From a checkpoint of a small mixture-of-experts model trained on Wikipedia: vocabulary 2496.
Below are experts of layer 5 (counted from 0) of a mixture-of-experts language model. Rows are named router (the router's row for the expert), gate (a neuron's input weights, with its number), up (a neuron's input weights, with its number), down (a neuron's output weights, with its number) and show model dimensions 0-159. Each number is 128 + 24 x the weight over its row's rms, rounded and kept within 0 to 255. Numbers have three digits each.
After each expert's rows: a language model's description of what the expert responds to. This comes from a sample of Wikipedia text that the model never trained on.

# expert 1
router:140156119127137146150158153144114153106143182086144126140152149146126109100142103124089090079123123125135133096111148151115143098148120119133156134125138153148151092126133095087081115204125144107086108121108133104138166117134143161085121120148079118110142139128093165188139131081148149133124127209143137127136146107112175099166158135109123079147129134141111132122111157166151121119131123136157115149136102095120102116153125132121093104124156131118152155101160134153108117129133125
gate0:142096131119106142146103143153124093147123136146098120107157114106138173143154122128099076112096160160131137123153122144157128118143112171102131103134127126158121121106084174115131136179149135077159133131129123106123134104155136175118143138135087095124122128121106115168140148138095164120177110118156101101129208094147140111110125154142158157123110109164144112114138155100101117120152110099094120106099128121078144165057144128105088106158147119138124129153133110121148124107153149
up0:140131162131082138107110121083125119138103140122115117106084166110131164101142099131119157136105117158132106138156145153136122126146103128153181127108107155102090133096135099134151150142176161135133125089129115130110120176159114090164138101124144121157125069119126091111079131092114089129140112110116090093119131107112144111154143179130124118191128113099111116139160096097112129144122072120121131098149096146094137179104097160135127119144120112097169128132130136097150133169124129
down0:123106137105149110147104124113165141103105124139111176159134126192159177112086101133145118195155098155138130152114117115148152118121152102128135119079133100114099128108185138116134114158091138092124182109126084125148139126118138103120102180134115141138123104129115102124143120150133104122132155168151140098152131129095156167136118129128126163147119066126093177146109135147114118139139080141149173148125106109140092128104131094171097139117148114146133122140102148136130156131096102
Vowel-plus-r/l word pieces

# expert 14
router:145126131118095110116139131121125157095107192120192108155113120126136124122130100126086112095122132150147156139118118124140133106131128122136134145124119127077119158147126116119096124179128132128119111105140122170138190223154149139089119136132093148090082139069127121163103130138126136129078127163150130106081143129098139102128164121133130125125133168161117132114124095148149111145154117111096146135144115130081151100136099097136156088169169100133125126127106129152119154131147112
gate1:135123133161118130061115100098130117113122162137122085125105118119121112117174106159052089126112156103142138130089149117152128141134160119138145163096164153130152132160123158151121145120124135132140139139156119147128129151158113130051102146148109150111120126118149088147138131142138160154093146115101109101102142151131120114119138109102154095161128162113114162116152133085153119096160140170106132122169114164121130119181063114132147103118115140152172154126102141151100095124120144
up1:115138136060124067140158119147140122132133052130160146115104137127092101137144112155113144135125141149142120124122126143126116125108129140122117187130099116128151130176129106167112145140086143141147116134115133163096105147101161105151112081154148093090087135136177149126142107174089133140079129143101120132125187123139156157118138131110126105151112136153127122151117114147109087097133118151116150144152095116118185132089124130088123098143132083103129170126138134097151136113123148
down1:152156127097139144129147119117171113109132102114095194096127120128104147103148113075119110109120121132153111138165135143132104173119127129126131109117134106138143106157112121141107138136150117141139143172113144109115120179108118161175114073122148087197137153127105123150157128118121152148061111158118099155122111155142135111156092143137131109120137138134146101132154097136132135163127143137183114131081151116147111131149129141091080104102139095111090107162160139126187164147140146
Word-final rhymes

# expert 9
router:171092119117128148059135094169136139117116164127121118123120086090142131127114142111146125162143145131097145132148168143130137135143129131125125124139131143147125148120126147124152130187161128142145126131112147166156140147124127135054124172140151077152118118071145106122144111088170142117121110126146154148144156161106135128132163128075126143158123166136141124087151171123151131120113140090143137156155108119124130083145122132157137071134132097057108142108118149115110141184119114
gate0:133187129134136120145128105145104097124084205113114127117143106099151090160125138126144094104106164151095119114103130137113121110150122085129150110157130114158139140068161176106136129150145139100150120123157138151131081142114128132134147159122159123137144147129131117118148104137122153117126142148153128127182125089069149122153133130125160129143096109145119158106144122151117107092121180111135156157100159142111173120127130123142144114147123149083132084125135097082100150200131131
up0:190126134147108156113104115132115136127136122128107129136144139123136173093128157104143142077156118115127093080158138115140111153149143144183132087133118153114120135144147168135154165121082168100148128153133137108148166169140116141134139100143133144109112169110147125135074084109131134098109127146130106170105120097101137130144095142109159108116175125155118103079146141085168110147135139099094120151158111106155146114115157135163144166137093100110133091124164149152095152155112116
down0:145161151098094134135151146149115137126107127178174098082137104149119144060133142120147116147122119103174107094150124104098157121162151144106130093109168127111167163130154152096123108110166106127114127096137135161114107116145125135154125096131152104134120085117148135130103128134119120142120146126119172141125130109087131071116106103149121096157092126128114138097132172152090132165162158149094121071084136109116142059155116135144130123133125137132171173132133115147134104128116117
Infobox fields and units

# expert 11
router:165188127136085135104165126121138169112108118134155172121100141102159120115109138127072113084113167128139140141117145104172122106154139134128120169136124124163142135093132069104146145125088082120141142142118123151166159163117128168131071118106135148062095147115138085144134108145140148094125099145116163086133152140137137101169115125119086109133101110124113163102124115131134136124139122137152136144128095112100078089136110140134130140126156127114139135129125154174140088161119128
gate0:110043113139100135129121128091121164138121135135158106106109109158121130136172138116096114132136097145098117113147138084140141132126102147111098132159160120161120149133128117145135123102112104119090122133098110137143151142150059106136087118120143143134135107102142112138102084164128151122117102137166159115132090127098156130099138112092105136122098121106126120091181120086132116086196151123105139175110137102161151132162153121097146163099098112124117138104112099161125099091119101
up0:132181123105099042103137136140161110084173101117128096126081095136133133114128115124112133137104135148145097101184103152119160130133111161183116169151143111167115133108148106110108155142158111162120111151113132115123152097112103124199140124137127129143107135117142143163163118140092129157133146137143088131102144134124079108169147110134140130109099137112141127154130147135170143141140119125118098131075141116098099133131106098129105138152166146116094160137101145136172135132113106
down0:104115112124138130091140136130176154118115068120120127125122138091136088109127118099108107130148137122165166114085112122109138153110175107165105124167115085108101104126107140148113163167141173125149109116131149110146149173119116126159111107142126161151168126080126114123102147086088110111195097180111114105114170144171128190132132136108115099112120142114141138114119122154121141109125124110117112161124114121113099137105144123139103111175100129186099130142144137123133110169142104
Digits in numbers

# expert 15
router:151144134141084143137116106141096143112124173126126114097074114127121152124114124169123104129133189141130113116175113110120128105115127112147113119160139156085124129092110139126122138160161150152098111098105093118171196133153124141136110116112137124054133212116110166147154117095110100145139130164095161136130155132133160169132155112133139134156115178122119110131120117115135157135115109137141120135150072122111142114170126077148121123132164163120111127113139122123109130154144165
gate0:150112144112149113094110143154120128106125137145166177139151128137150126124146126102111068116115136131116118081165185130154134155102113101124129144136139141115104142134126164128119128089125152108111138139087104148140129107131157137086087128144114118106131139141102107114169118138078116135152133119102162171124161125097121131166146099171164102137106149130149114144152156160165126177115142113093140135136133144137196139132104114112164173126124160138093115116126139213094142088113132
up0:138111140123116091142116161122164135143142095049104153066142070137166122107116136135123127114147116176166181122113086121103197127127140180125104107138116124131143109114098119140119100132109133074145119121140146138138109150108121107116158155163120154165137140136136122116119115139154141123141115152132129132152147119136135128119130119161145114152168131119146140130107147117106112132130118123143106123132106084081089128111142147148159148147171202125126068101154139113142136117105171
down0:154149106144151128138166138148116129118176147128110159150126131122161083111141125187136107116169124136098171153068143137113159113138115117137118097148123067076153108124124118120079113146108146145106142097135135131114131124101144155117159140108163134144146136097121128178150166097137106147111122124126172153132122120134105102116143144120119114113098122154136143120110084129106118164147125101162135117099126112112134097138145184119095088166198124102101142164109114095170096141136121
Mid-word consonant pieces

# expert 13
router:116155094144114140132165142155151151089116144119129113101108115127147167117146084158089097111134136158098139165102130131140109126111124130067152135144093135104173148126118142101153163166107132172115134134138137180141139145124166163124136118134102117125137149088108141139148092057168157135103131152126159122143160119094179140177173109095112143133123141124148106122129172167143140127138140120119159123168115122121129085103109137107137151125152127071127121135164116132133141181128139
gate1:131115135147160141072145117119134170122111158117138085165110164126183155137126117147133124136132150111149094142170124084153129149145144128161081094113123140111112097124139138118122155115140120160117139132140118159152100159189143145126173101131111129124149130107087112099121117142162143166128148086127144132103152124145109164127127191078114096084122108154150113140131121132140101162113089113095099102114104134086148105092129116161062161081146135119126139114145118127109122117115139
up1:155130124120163125144115107128156153138094170109135119161219148135117153098135134148162143134125101120157138096183114139152153113156139128150132090076139106105136133114099135074129115133105100128122114130132096191118080160173168132129131107106130149124083156110094119123119132133108152161105126152135144121115092131168087165132122176130160100123118140150147118083113136119179130124122128126114124126156102084112151129153121108138131138103143128131136171127140103105093122132092106
down1:095116100152128128131084157077102103147156144121131114118130172108117120111152146125138116105142157137140145176157163098078158126116150148109138124080147115120131152173114137118124122137163078156123115142077111146123150096137151166111123104162105116149126136070143117112146120128135132150130129124135103113091150169102102157135142164082142121103147154155155138141149146106168142131126121121158083148142092121085176158138151143101125139132147161093119107143104080091134152110108092
Table cell separators

# expert 0
router:152143114139128141131125169142116131117110155076192122128127112117135150110088084126110083098145150125109126186106142153121130107173103126139141146169104193097129158136164074099096125140143140117086102086114089170134131115167157136114112121119138113081104131133148135122118125114148145128140119146108113096129117082120159130119148122082136086182102143162102121126080115138158122148148100168140147148128126106116116145115124105142140129140170122148131120132169111136093155122098126
gate0:138090083114147116105158118131158139144118168106138172149127142113095142149066098127132107146062150130104145159129145101105128146133103167128167139110091104140142109129124143087113101161147093125155136111133146151171104143125132137165115144154162143136119147089095142091119138136083168140099125121158172104128131102101102176119112107118140089133150161159127130138132112130113118120153112117162112143140132137125108147079095072124091166143146108123121091123105101117133115142171153
up0:103129128097178112097146111094069127124139177159125132144151113142096151093129172116094150144140119109138131155127137122144093098136138134135178162118137086184100132114125165170116136104126144111148154128131118097122125115119078132157139168139155109162110123130130132118131133113093079126126153129142110103136144137112116159149099087129114154118150115172156148133101118121112118119145146153132135086139134136159082104082169187180120169101164172129128125120127127122126136147119087
down0:089105132107112113101127116140098106160115144145106129151108085132105151148143102115137118141118193135121105145148132128108101124152072140089104156132171128089093156156090132153143147110118122143135107143147137150100130120121112145162134128101139139131098132147138137129082134136140148132092169095147097157149174163099117118145060140131099136141184138120105131097123091112124109109085128092172104126151148156122108159126138170145130136112149094097144155113115088157155071139141136
Given-name word pieces

# expert 5
router:160174122108152123147184111168132176121099152130154165105094157134100124093105103155081122105140145150134159143139166130150131096130102107101122184138117148140130110125096090102141168141145096131098135095130112103126153148131137149118098107138091156108113156063112131101183125140125142143148097128149098084103156155083122123109139133128105134107113126140122096137101124160119114148153139123126130137167109104151145147130086140096138137121120128148102184146116114169124145105167142
gate1:160122174092166125171127126113148147105137162143137123107119150118090075095106132143127145100144150168184145093115144111133099136148154110126148145161092130118156090133129141126126142142130086145075157159144134120121168140118131135118135090163143162130141165121120126092158148118100150117163106100119102106106119125124129161125102143098165115104124102168127111162082167172153104138155110121155141115084156129129120130102129131127151161149083123125106141132115140153081139133167181
up1:095140114174077098097127165140137105160127125115088138145143096148218188126105128112127109146127087081103118114142121136104125152130085141110076120163170099120106149150140120140120113119121144157150099129123090116103127119117141114108139182098131099119135084147111133141122083127141127145091141141152142137129118154128141107174133122140112129135134163121096141127135076086083181134128128139128091138166114164138137135141128105144113131138138124122131109127121149125153125111074089
down1:098106139152109125091126147113103109115164115141149077149132128084128154121121106154128111132123091166121109085116105096113106083146117144140139153125146150113128118112163184133096104132112172139109101161153133168189140110148107140134130119109164125167158126153130134115075130125103115106137145165116122152145131058120140099120097087105123099158098094124122162127138111132174106143171134159139119129134100148126116108133164099182170107105119130142154141092127131144107100126098142
Clause boundaries and connectives

# expert 8
router:119105124138082131148118104160144148103134185107119124067118148131147118088137154119104074153135173140153157110171142122183118109130121150121160165102138133104130125124139134122163115176119109139115109124153099114155184148166113160133107126115104121079136123099113124175168122110118099151150124168117132146163136129109111125163190131147131130148121129152120116148124132125142143160144130096109104100147107160092111078108089137136121092169136100120132138137157146135125082150134102
gate0:083122171094135125178133123148175127103140159099119119107155123108104108107097118134138153096160135152142135152141124119107129180060123143072134126140118133116140107145110141101131142123132135170139137110116144164175105104146135097117128081133094188089137130087128139149096145132115108133104118164156109138137170141137122149111102168151152167136151119126138136116128109098150109134143100105132113150151112128098121161119116114094099093132121124116099116132129102130123130205192130
up0:148114175108107141144103110099117167132147141103128103179137157104149115087108182127157123138090124135127141176091109126113158146132135146083145130155116124103156086143131148113137130145126144172094102119144131122157155149117120156141108109167137151120144123100122150154119064131130124111118144074148117152142123183100130146111086141124158146130133108084105155114130121126097143171103118118133153147164070143124069153131127103157153127133145126143101132125133161080107170115118113
down0:106155130076155116188102108141128163114144103131141093090112146114122131128116126121131137126097193157152129150117149104108117154118133149122070126099112128140156140148135147139119085151116115149133159135161091130127126125104137132147149114132104123123161156144142124159116171162149134098094127125180092104183151117137143097127110157165174106175127133160127105120078167125116119125165124106160122168100125119117115096122141125177158109121140090112128108125090128101093155103163136
Second syllables after p

# expert 10
router:135163111077125198110107138135145136159165156115150107109136129153162148107098136182125083092136175129107142094132165089168113111126163151119147143113142122132120192135141117104123146136123086117136107109131109133139174134126166134089132130098109110109133168130126115165114100116112136144156125210174166132172117118117134111126166129061128128143126140152099146140111145116124157115139133125149102113146132140133146131115103090131136123157144113099124140146126114147115149170155119
gate0:162148121092124163137107100072142153141113091146124139138171119083117129085124112147081115149155094111113128128142155123099142129142162124123130140129107146090106116126121103100130164100137142142130151116120164093122120105110139137125110148142147075148098186113153090154074058138090168125116084153132158145142118132106117098094158160129150069136099136119135141156154116134161106127109135145164137130130110111107132122136110127101108119160061113116139141142137094115131131112124103
up0:126115082150156106107152139132109117101140109123121148156117103163140133126139114101197119096112129158134151146131145114109121123128063150156122128110084122159110085157115145157126129134145094132134134098128115128129110141158148178116130118093145156075161080126087159139140165174128113147155167128095126137115129101145099144142106107098125169120127124129155106114098126173143106118144133131139135142133146148152179150111076129156116124123154113156101158092148145120079115093078099
down0:129115167096139087137118168122140126149138098111127135097121147120131136093090123177142138157059150105142139127132094122134148099126128168137137142153117159107146116104119158100108113173112166100116139108130098169115130139173148111140162111127120112134108128140090088144111093127167127159214151117131143093157170154148150104133139120143115127127144122123100088133093111149143141131083108151134094137149144135088113177092105144113139169116119135094112114155147152143150128153098110
Proper-name continuations

# expert 12
router:198144119081143123100139131136181161100145129117143156128143127083130131107112146123112132087123122183112143126090134129131185120159125126153096148157135133108161135095132090137118149164107085143113148098132118107134150110128153166140139125094109090087136176103113120118142112119131103106115101130142118106119150143085110135127167131110110150109130156126135185134083156151115153131143128137127138148097152103156139103124091071099115098123160119157116186132153128099123086115145136
gate0:136120153136140155177106129133145131119149103115142115130140122125126117130158131165103174095111167139119102090123156121134133147095127160153132094142152120128113097135122126192157164152191124139129142118123149074148107198121138150138115132133136130090125124104154116122163091151121113132131126126192125139146175118122129126139136129104143167121118111134140160089071149147136142099120067114118091115136151095095165169106167119112080108126141116105139178140132127119110107155133148
up0:129124140175128138079180134120125107109134119120145159131161137115141144129141100123097079133148152118167141121100079172121110148112124175159109096140131099146156125111119156143147085150155075155137107163139167170134130106123157142157100110147144072125110136144141111133128146147130158117135098151128147149111106089137133085098111104139136089161141137197145100131119106112112114150137122134107114119135148101118157135123134105115161102157119164175097124099124085145111099136171153
down0:174141093129104096133136183147144113115083129153105153129111129126145129171129146115094157109131120163107145170086164161127153120125143141092098131111119124163133103130115159121117065141141107120127111101114064086066135141151119105135141150121153097145120139104180094116129112154105068139127105138128116114113134130147108158157150121113155171117101114131176149121135135097146122079109106112110142136102134130162120147142169081155145118132187123118139163130125130131114147136129113
Sentence-opening pronouns, quotes

# expert 4
router:119137119141081145125125144143172136071141189145171130099114103096149144085100134097137108167112147141116113103153084122123114123137124128119124113138082147093139112146122075082127135161155110113095091130124112111141143125118121177080147098105138107079131150100150134130157138103157144118156126139161112113161135117096151157160129113112140130149133107129150138128131157135141112142147151128115129118111088081152151097128142075134128052160160135131150119126152117167129107101154129
gate0:145151108108116151160094082124144157121141134134150126138117124146137155126065159099135081120099121155112103137179097116135106149148153147140096125143162104139103135170134096102088165123148125106135164157138084059150127098101108136060143136124114158133118103103133129126113107103116153118147129088103100148139180114141143143122109148150092141134117126150151095126101120102150135121105164098141130098136122140118116085136133131105134117150126160123145112096131149171166085103168101
up0:161159115101122156143090127169128140109154142109080096127182146116142112115107158098141129147141137094108090119133136138157145125129114140126052121120131177124140119106120108081125128157092116101136131134097108126157097087147144155167096108106137162101158104124138080161112121152122113149161109132148084133105132143127113142085146182114183114130133101120134119105133118112083108115100130125161143134151106142136128128136176145130175126107117120120118123133113103133071131144174091
down0:154141103139134099130127082116107162163119096170158135134117117153143102117135122154124174152121093102127081121128124142171133118128106112115118128131155127151132084115091153115147108122132120155107106119142088129109124112121151113122066118108144108161084132108161114138121121132107156135161149158159111133093132112116134128107078140163123117145125112143128165139130130138097104067121113092150163138110117105102129086088117118114142156135109130127165055069190110115112172138116097
Vowel pieces mid-word

# expert 6
router:136161130120117108120118111117114118137153187138137156131162113130108171111154120169105118107124137169100141114167087147155150131152144121109166133149118142114155156108130114085168164141135112121101153126121081113138163165111123158113127108107108116087090194118137114138174125120132143089109123104174151115125124154127146109134149129135116087126130170187114107141156148113138129164131128148108125158181121111160097103162122127134183126116134099159101102078135162115118156098131128
gate0:197116111119144123081117127122149120142146099117103168088117094130145146127124134078109117090125123175119109153179129083108147137104124102102142097151160129130130126126145140109138112145131137142090126071139121136155127172100200108134118161126112102113121100135150125154137081101068112088077145115144127130148140170104119126109109110166110092128129164129139134128144091145137152122129118112134135162125125106128131176130153168127117115100127128165158154158092135097124127163138144
up0:120147103163114124106106042138118133180151127109132119132155174152140124093170138153138157100150119126140083136130154096171099107111165110137140136100122087135160137132131126154116138135100150124119144127090177138097123158115165107129146118122124122160108140108103164140128104124138172125127122165140148122150150151139129189129095110136117152101122115138178131174133185157122117135123153076125134154119086139100145100112167121111149136122172099132121105122149151144134080118109135
down0:114089088150114120120148115148156163132120110137181139120127103131078121087145142097140102125138105107176132163133139150139106129096132139116115091152095116151138125126117158137112128099112117150143121173131143131123134114138126125184162122102125094136108110139143126101116112165111114129188144160140074160146139128162153132104081123155119108153141153111112136118146112160061120125119126114096111151093148137099140079127137149135143117135142130128169159080194100132116155111121065
Word-initial consonant pieces

# expert 3
router:124129124125099129134178109137127167093110165127134117121090112142120147117074112128086119106143110163141188177108150120119166092199110140130108119148100134075087149144099103122138165117143143119124109086110118122137138109134119157144071134126108130087094152109144087130161115113098131102119127148167137138122137091112125126198136124135092130114111139127101137122136126153111141187150139100076158138152149096133109128128094108141160099136140127115111118104134147149131126108099144
gate0:109078167103121075098126092156156152130122153107122127119112097118130158126146110139143118099115115099087123145102128129136155155132166129139152131156138152053142142120105082102140121104107144109089145110159094117165124113125093099108149153117113090123115154151120144127160082102105115109154098127109100126139122101095152128116134116099121164069152128132100099145123130123080105107114099121107161137154137167159113157154116110158147113121137070124157135162163148094132109141131099
up0:140176099146137125070111119142171122085103103119106118120123140141107086154133108132127122146120154150114133131130125128111130110104096133087126087123131154174159100146161081147105168138123160141127155124078130147136105154123154159137153150133115148128165123140161128130107110135128106146148148170081124141122164094117113137096149124116172156151175103158112134137112146130121134128113085150125111059116163131117183116138086139142126129113109167126155121098164134130192160104133138
down0:078152167149136102111100126103157130140139152105138127109112155096159135103121101141151132129130151114091140150097107147132096141094132101141126137113135133114139206176134066104102157110160142162132124146117081106157131112099150140107131183089082132122128134128118113134161161125107132148147139129190077131135133111125116148170120111157122167101146083125099118118132148166142102125089102127126167150141139139151165150129157123125124119129102154094106132150136173113103152156119124
Verb past/participle endings

# expert 7
router:152137085105143189135142104177162155113145138115121161125101120137113125048125113151122131113151116131087172154118152123114178104113124132078119149146107122120160141133119078063183167137150117137124125126118101108139124160120104134087146110121127089113087146106129129126148109147168117110135090166099120092133133122082107135151162129127138153115124169114100091080132107134115110125143153146137133131159145127141106149126093134115123139130148143116124169120150137172109150141098106
gate1:134101119096130175144128172100151090134170115141102096142124110145134140107123137116153142113142087143129137119165162149158112126142089131113125113112105153103116150146103156099135105108143137114058141128105153119128174093128103101101109134073136112127111156134153142146091125116119106110130119113110127116116141097079098099121137127126192151156112133126137114130074120137115097076142156136145119095147108138114144144107120179142185107117103167102154137154115105171076114110148112
up1:153105092140138114090130140089097130138129115123121122158130158136138149123120142145117145115149142123166124100099106120182171072104160092088093118129138147152094115110164174135134128124109152157098107128115150127134155142129125150115059119154140142143090147151143111148107117134134156130110149189156100078177087121140083118156156117162132134139089096154142130117134157149139092149125131105112124131101107127138158153136140119123112158137109110184109131168118124142170126146115180
down1:111148113166124180137135143147139129102135128141115108188136154149150162098146130177129118137157131106084122095138090140165131139105116148139112112128168116130127152099155153133112129109147108193098143143149119128121172134171161100112099127083107136122070126201174160143119180124122157126165143153139145127131158137153102123127148113126144110153107140153160154118125136113166140127146127142111105096164106118083157126134112125124145124138180114119120152145108095168158133115122108
Line-start list and markup

# expert 2
router:142117126126139129091122125107119142129145158115138155104097148137122146096126146181119078126105184128102114116102125101116139139129111135079144156143129112127131114095134132076109181114131105157119180093130109118146149139158151153098112140088147103092123157112146123118141145145135094114134113146121122119129153099136145107132177143060144095174104175103167099166119119096136116146142150112103103127143157126116117116125082097145109139182157097149166152146139122154090125170128102
gate0:114139101145124096120122133139059076115144133095166121098107127175126120149133110163128096125153103106105126150151131134116088161142119143123126117127110115099155141121093112113112100160149142141135153131165110112125086159168172127132148095119118134107134150123084178049132142136143135129097097160163091171128158132149119111114088145138092120163161123125116153118135125117147150131107137104095118166145141086103075143155138117131163126154155131146105109102132156146126142144166099
up0:100128093152166135138153114086105099098122113154174139130085165172126148138109128144165152120150126145141140158116112078106093154149132145090133142137076100106104127147095124098132157086109119121160125083126116129109117110164116153112140130131141097118108188158132118103157152170148139124139122113184147104122138124111146161127157143132103102096101140103169125119122154098130150125143144103143146099147130103166107127132128073087169122142155118150148127138140140120131119167157072
down0:137127147139129141115135102107112084151147139162116114142174139091130106090103079138129137143154115121097099139145131170137129134097115078110137108125151135144128145128134102127157107135154152097118106135158097110146096134110132146070140167118105097130087130108147129136115169116132104121189094126120124119112107069130104174112123127126160151119131134105125119065155180137128113076106125146104140154110130141142146125127188131094147167133118136162102157087097095117080145107120125
Capital letters, acronyms